Weights of a small mixture-of-experts language model, trained from scratch on English Wikipedia.
Experts: 32 experts in each of 13 layers, 224 GELU neurons an expert, 4 picks a token, a softmax router.
Below are experts of layer 2 (counted from 0) of a mixture-of-experts language model. Rows are named router (the router's row for the expert), up (a neuron's input weights, with its number) and show model dimensions 256-319. Each number is 200 + 30 x the weight over its row's rms, rounded and kept within 0 to 999.
Before each expert's rows: a language model's description of what the expert responds to. This comes from a sample of Wikipedia text that the model never trained on.

# expert 16
What it handles: Closing pieces that complete a word split earlier, such as dis-band, im-port, Ex-act, Bl-ame, Entre-z, plus month and first names.
router,274,210,164,204,174,182,189,240,271,195,242,245,141,206,182,202,228,170,223,247,176,234,154,229,240,205,242,206,190,172,180,170,245,191,223,188,202,238,229,164,168,175,198,178,209,223,188,226,207,245,236,211,186,239,202,231,240,120,211,183,228,217,208,211
up0,215,214,164,181,209,168,227,193,166,205,219,156,210,269,166,181,224,193,268,210,160,158,219,206,173,233,138,184,260,163,196,147,195,213,231,217,240,164,220,223,202,205,201,174,201,185,165,161,144,176,157,190,208,256,240,182,220,226,191,212,252,145,225,251
up1,220,221,236,202,204,251,147,209,216,192,236,199,226,217,188,189,223,198,177,145,136,209,219,156,223,213,197,179,208,189,250,199,202,177,243,215,188,209,204,215,196,213,224,202,183,221,185,132,141,175,236,227,242,196,197,252,166,176,172,201,223,143,197,205
up2,218,234,155,225,184,234,230,202,216,241,215,242,244,238,171,219,160,204,243,174,140,188,240,199,220,199,224,189,243,182,221,247,173,188,223,183,182,220,222,184,246,138,213,158,198,238,261,178,181,180,225,204,211,225,200,221,183,207,197,221,163,179,172,234
up3,213,230,223,193,252,175,222,206,169,268,224,174,213,163,210,220,160,222,245,223,207,207,127,193,163,203,249,215,250,223,194,193,220,245,190,165,204,216,228,221,197,204,188,204,161,196,181,179,182,193,135,198,191,186,216,172,210,217,130,180,225,232,222,198
up4,205,195,202,180,200,191,262,209,197,202,178,198,183,182,265,174,212,148,221,283,179,170,151,194,191,188,212,163,194,238,203,246,207,168,246,205,242,188,206,235,174,181,219,194,203,203,172,175,175,158,180,192,157,170,214,228,167,158,169,177,213,210,226,211

# expert 23
What it handles: Wikipedia table and infobox text: header words like Destinations, Left office, Votes, Succeeded, cell separators, and numbers inside election or census tables.
router,188,177,196,180,186,186,174,209,168,195,177,221,217,185,282,144,290,201,196,229,174,216,195,190,233,220,172,220,232,209,217,181,197,176,182,171,191,191,194,177,226,188,227,249,214,233,207,206,174,173,169,147,207,213,193,188,177,220,227,205,204,196,174,206
up0,161,255,211,169,233,219,194,219,183,171,210,208,193,193,149,197,248,242,214,218,236,264,219,209,190,239,290,156,259,197,218,226,189,218,176,213,208,186,210,141,139,179,237,267,203,170,176,235,232,192,238,214,182,146,223,228,192,215,182,203,166,185,230,237
up1,221,218,159,202,196,206,142,207,169,154,181,211,227,161,174,225,204,217,209,147,168,211,214,287,217,192,202,156,185,190,230,204,196,186,132,173,203,188,202,186,242,192,219,164,172,204,269,229,199,186,211,196,171,240,188,188,198,154,167,217,186,178,300,156
up2,142,153,219,198,191,181,236,200,185,150,206,146,185,258,217,238,161,148,177,208,226,174,133,209,213,226,232,150,238,217,170,222,185,207,224,158,228,169,235,179,201,207,204,209,187,194,167,237,179,228,194,193,246,212,215,249,215,163,183,223,159,214,251,170
up3,223,191,254,169,175,193,182,203,227,226,193,174,211,193,178,217,248,244,188,188,214,195,224,167,176,233,201,219,159,229,203,208,191,209,184,185,231,185,163,157,175,174,228,259,207,181,183,215,174,201,195,173,205,221,190,156,153,251,198,177,191,240,200,166
up4,150,286,198,173,180,184,154,207,235,220,209,232,196,139,185,202,247,187,221,161,197,181,191,181,169,161,182,213,220,200,167,197,185,250,219,224,165,248,176,196,195,163,221,194,182,184,203,225,211,182,206,210,191,183,278,208,222,226,197,181,195,208,234,209

# expert 17
What it handles: Closing pieces of non-English words and names, mostly Spanish, Latin or Hungarian, like el, o, ia, de, plus colons and commas after names.
router,212,186,217,216,241,185,177,212,256,168,204,200,130,226,187,186,168,228,205,161,276,190,175,237,177,161,166,198,197,102,250,194,243,214,179,197,234,230,230,164,190,193,178,209,225,276,156,196,220,254,255,201,222,186,223,181,208,173,202,199,131,198,198,223
up0,213,223,164,171,208,170,185,207,187,213,182,258,218,178,174,180,206,204,147,210,236,289,195,184,143,196,225,186,167,214,154,225,156,196,204,187,172,213,176,162,229,220,212,207,186,217,166,220,218,220,209,179,163,212,147,216,164,212,246,182,227,232,199,161
up1,178,206,260,197,231,210,194,175,185,221,215,153,192,197,213,190,238,217,210,175,202,194,181,202,257,221,141,199,261,226,211,200,184,155,124,249,236,170,198,153,277,157,199,191,206,165,200,225,267,171,170,227,165,250,267,188,221,274,236,162,217,177,234,188
up2,176,242,167,178,233,211,186,190,199,207,187,196,200,175,206,177,183,205,207,249,251,201,197,186,171,211,175,243,248,187,184,228,179,201,179,187,209,221,230,140,217,189,204,200,225,166,198,190,223,237,252,205,182,114,237,157,205,141,227,235,271,235,256,248
up3,187,181,201,239,266,208,166,243,214,199,174,210,186,152,196,192,220,226,264,213,167,211,214,219,237,162,203,149,171,198,173,260,160,177,146,151,208,235,214,211,180,223,198,204,245,184,223,227,165,217,219,213,222,146,239,215,239,238,229,207,176,227,197,169
up4,242,252,283,173,186,202,178,196,216,189,219,251,184,214,187,205,195,175,167,184,181,270,218,200,215,250,228,147,216,195,234,202,182,128,184,208,210,188,192,204,194,229,230,236,219,169,229,213,183,201,201,198,151,246,183,237,214,182,225,174,223,139,217,220

# expert 27
What it handles: Tokens near quantities and terrain descriptions: dollar signs, 000, km, number, located, steep, highest point, sentence-ending punctuation after figures.
router,219,181,185,187,265,205,237,144,197,174,177,184,137,198,175,210,187,234,204,152,227,223,169,248,195,182,254,188,189,202,189,190,248,237,156,210,180,202,161,125,224,154,213,180,196,215,207,256,237,213,201,199,212,234,250,152,203,207,239,156,229,258,198,190
up0,195,145,162,192,169,223,251,205,231,179,218,164,229,169,175,139,194,278,234,224,209,202,197,185,244,145,236,167,211,205,209,182,223,196,163,250,168,205,199,227,206,161,212,173,246,210,223,221,222,215,163,156,149,237,175,178,147,238,231,241,197,162,193,147
up1,169,206,176,201,178,214,200,232,208,184,248,238,162,200,235,224,260,196,179,225,193,204,216,263,258,231,216,221,205,173,131,199,166,179,195,186,165,223,175,209,175,179,175,176,181,227,143,181,192,244,176,188,199,175,230,223,170,199,222,236,193,173,207,237
up2,232,201,162,226,189,205,185,201,257,207,144,236,233,215,199,216,262,181,203,226,221,202,253,151,209,175,222,174,207,181,216,221,186,218,196,168,205,162,255,227,213,206,223,215,205,218,161,205,143,236,172,222,204,194,213,169,239,181,146,169,187,202,190,216
up3,218,204,212,177,182,156,236,191,204,260,176,172,208,227,265,224,201,239,221,188,203,238,206,204,183,208,231,198,208,186,225,249,184,182,188,178,252,225,227,224,225,164,207,241,227,197,150,176,128,189,206,189,241,225,197,165,186,190,191,276,229,242,203,160
up4,202,199,177,197,207,217,194,232,175,160,209,142,198,202,170,147,197,137,177,211,235,213,179,220,233,212,199,235,178,162,203,198,158,202,207,247,196,166,183,164,188,159,218,156,183,234,186,208,173,142,204,166,186,245,206,204,213,180,250,169,172,159,230,242

# expert 22
What it handles: Final letters or suffixes of proper names and species or chemical terms, such as Famagust-a, Horn-a, norepinephr-ine, plus hyphens and slashes.
router,286,213,163,199,212,155,247,205,257,172,214,197,141,194,192,251,228,158,208,199,240,246,191,224,218,183,212,195,167,206,188,188,224,271,191,213,249,215,229,170,177,164,203,193,224,263,154,171,234,235,268,236,194,246,204,163,225,194,260,179,142,213,238,208
up0,157,196,207,195,174,246,156,235,201,228,188,193,192,214,174,149,179,216,193,200,198,208,232,183,190,174,282,179,204,207,219,201,146,236,160,162,180,211,256,158,225,206,195,217,181,196,188,169,209,158,218,203,172,217,175,178,177,210,261,158,180,214,198,197
up1,133,253,173,179,283,196,147,151,204,204,214,187,222,235,153,177,223,199,231,212,195,291,173,191,203,151,223,182,196,262,171,198,219,230,178,243,198,215,197,191,203,158,238,201,202,223,191,206,181,205,218,209,183,121,257,209,230,231,215,212,215,216,227,219
up2,162,200,189,191,233,206,161,200,255,201,235,185,229,105,250,157,211,177,184,218,180,196,175,132,242,204,199,214,210,226,197,186,209,142,252,160,200,168,241,168,159,159,177,189,111,198,217,229,199,191,243,209,206,164,208,242,184,185,204,208,194,203,194,188
up3,208,230,207,180,170,208,200,255,198,180,181,157,220,175,191,220,230,250,152,215,204,241,150,197,167,190,175,219,190,172,226,192,197,215,192,214,172,239,220,262,175,244,199,200,184,172,225,173,208,200,186,192,197,198,241,196,180,190,170,203,171,193,249,138
up4,208,166,229,180,181,181,227,217,220,208,208,154,229,200,188,188,222,148,188,208,168,211,218,160,208,200,231,165,180,211,199,241,187,192,228,230,130,181,217,204,263,170,238,239,177,166,232,184,168,182,253,184,188,209,159,169,213,175,272,200,186,135,197,147

# expert 14
What it handles: Apostrophes after elisions and possessives, like L'homme or I've, plus possessive pronouns his, their, and capital pieces opening names in tables.
router,210,212,205,201,218,221,168,190,209,210,184,207,222,197,170,168,171,223,174,242,189,183,178,150,215,154,156,190,205,224,203,251,206,229,212,151,217,226,153,173,228,197,195,146,127,136,245,204,173,200,220,163,212,199,242,176,173,200,206,168,210,211,171,218
up0,183,180,177,181,220,185,189,148,255,188,195,220,170,153,189,178,193,182,181,224,210,208,206,230,222,239,220,215,216,233,216,170,247,233,216,161,232,207,199,122,169,228,192,187,209,160,171,193,178,218,200,207,243,243,199,196,223,222,166,231,223,201,222,133
up1,196,234,176,216,206,210,250,231,207,188,205,218,198,151,221,160,274,211,192,158,192,229,158,256,226,187,233,211,247,101,175,235,213,170,207,238,178,206,213,174,245,157,200,176,228,171,177,238,242,236,187,220,191,167,199,198,212,153,150,179,198,200,167,220
up2,193,207,179,170,128,211,166,210,267,189,168,223,183,195,170,119,262,157,211,194,186,213,159,226,179,195,228,208,229,228,185,201,216,204,218,207,199,201,224,169,207,184,227,217,279,216,212,229,141,261,215,177,148,233,243,211,229,191,170,205,236,237,185,235
up3,189,182,169,169,214,182,187,224,263,155,239,180,145,198,181,200,234,202,254,217,212,201,191,208,173,210,232,176,189,194,261,194,219,207,199,202,184,176,177,225,178,196,224,231,200,171,219,253,216,230,162,221,206,186,218,185,315,170,203,184,189,222,166,222
up4,204,190,170,226,261,199,212,176,216,179,256,195,186,116,220,165,242,175,166,203,171,188,257,243,196,223,227,206,190,185,235,260,210,193,111,192,166,317,208,148,197,237,204,168,175,179,175,157,197,110,167,210,230,186,263,173,161,211,185,244,182,160,245,215

# expert 20
What it handles: Inner syllables of long technical or foreign words, like drug, species and Nordic names, such as Anast-ro-zole, Lind-gre-n, plus km and years.
router,246,209,162,182,212,239,176,256,216,254,222,253,268,224,190,196,211,192,192,251,190,211,172,169,131,209,131,208,254,150,223,231,215,168,193,181,150,233,221,215,210,146,192,134,169,203,191,218,159,203,234,223,200,220,231,208,215,176,157,223,212,213,185,169
up0,220,255,246,193,221,192,219,244,197,201,200,178,198,239,275,164,166,133,236,202,242,105,169,243,242,125,200,174,258,225,200,215,169,206,212,165,163,173,150,167,181,178,212,247,195,191,191,151,182,174,268,205,168,186,244,197,211,173,203,208,173,183,217,233
up1,192,204,185,186,240,183,238,183,212,167,235,160,250,205,125,238,168,226,170,193,200,189,168,175,204,220,217,174,191,177,264,145,219,174,204,195,230,151,231,173,199,174,198,235,191,237,160,179,165,138,229,197,265,198,171,138,156,189,209,171,206,235,195,193
up2,174,223,196,209,220,134,262,204,177,171,187,164,238,119,171,215,205,208,234,182,234,177,180,204,155,168,184,235,237,170,255,240,246,234,184,149,163,206,173,165,256,224,230,194,225,122,261,189,193,191,141,159,187,190,168,164,230,207,182,237,234,198,210,131
up3,243,246,209,203,175,227,169,172,249,183,143,215,227,203,143,173,218,171,223,133,207,229,171,188,220,179,226,182,235,199,229,223,194,256,200,164,173,263,176,176,265,169,218,222,153,176,197,211,204,183,189,210,198,202,236,168,219,165,207,210,197,206,192,203
up4,165,201,193,167,227,221,181,175,275,183,217,214,209,149,150,204,213,196,232,183,194,236,185,250,161,157,216,173,235,223,218,189,185,193,206,224,218,197,196,168,219,116,205,201,217,215,211,207,205,171,230,174,194,169,215,201,217,158,187,195,196,190,214,248

# expert 2
What it handles: Opening pieces of proper names, mostly British and Commonwealth places and titles, often after of or a comma: Aberde(en), Ess(ex), Brom(ley).
router,217,239,173,197,184,206,186,185,172,230,244,232,246,181,176,221,186,204,180,233,155,212,188,158,173,171,188,243,203,174,155,244,188,200,233,179,178,211,180,229,214,214,184,188,203,192,180,188,140,152,213,172,205,155,250,159,181,190,136,145,186,188,192,176
up0,224,240,176,185,271,184,170,183,214,205,190,187,196,157,237,160,210,187,231,225,158,221,232,209,195,164,221,188,200,173,254,229,151,184,205,211,188,232,200,163,205,195,272,233,191,202,230,209,189,200,172,167,207,180,204,160,161,218,173,167,203,223,243,236
up1,248,224,216,207,232,131,159,215,231,159,154,200,190,239,168,156,195,205,202,194,249,191,208,216,216,242,202,196,204,249,259,203,212,173,168,208,203,172,191,200,204,187,226,196,187,183,239,202,203,253,162,155,249,246,216,239,181,268,182,216,227,190,203,212
up2,148,199,209,199,194,256,175,199,208,224,179,146,158,203,151,185,270,248,205,243,212,234,213,180,178,183,202,212,251,204,178,232,282,146,195,195,168,215,216,188,154,175,195,228,258,228,235,233,207,198,188,215,260,184,164,229,251,207,227,216,191,229,231,173
up3,191,200,227,206,151,173,183,176,163,155,207,206,233,221,217,191,178,188,213,179,213,195,210,173,197,286,210,177,152,150,242,202,211,163,199,205,179,228,208,197,179,164,201,242,183,120,167,204,223,244,173,234,209,235,276,217,225,230,175,167,123,189,199,148
up4,268,211,214,175,135,184,233,201,157,211,244,131,161,216,188,176,228,196,235,199,197,240,184,184,248,240,211,206,205,197,173,166,194,152,224,235,121,211,208,201,182,166,188,192,234,225,214,213,164,188,259,185,224,202,181,168,197,193,242,184,181,210,236,231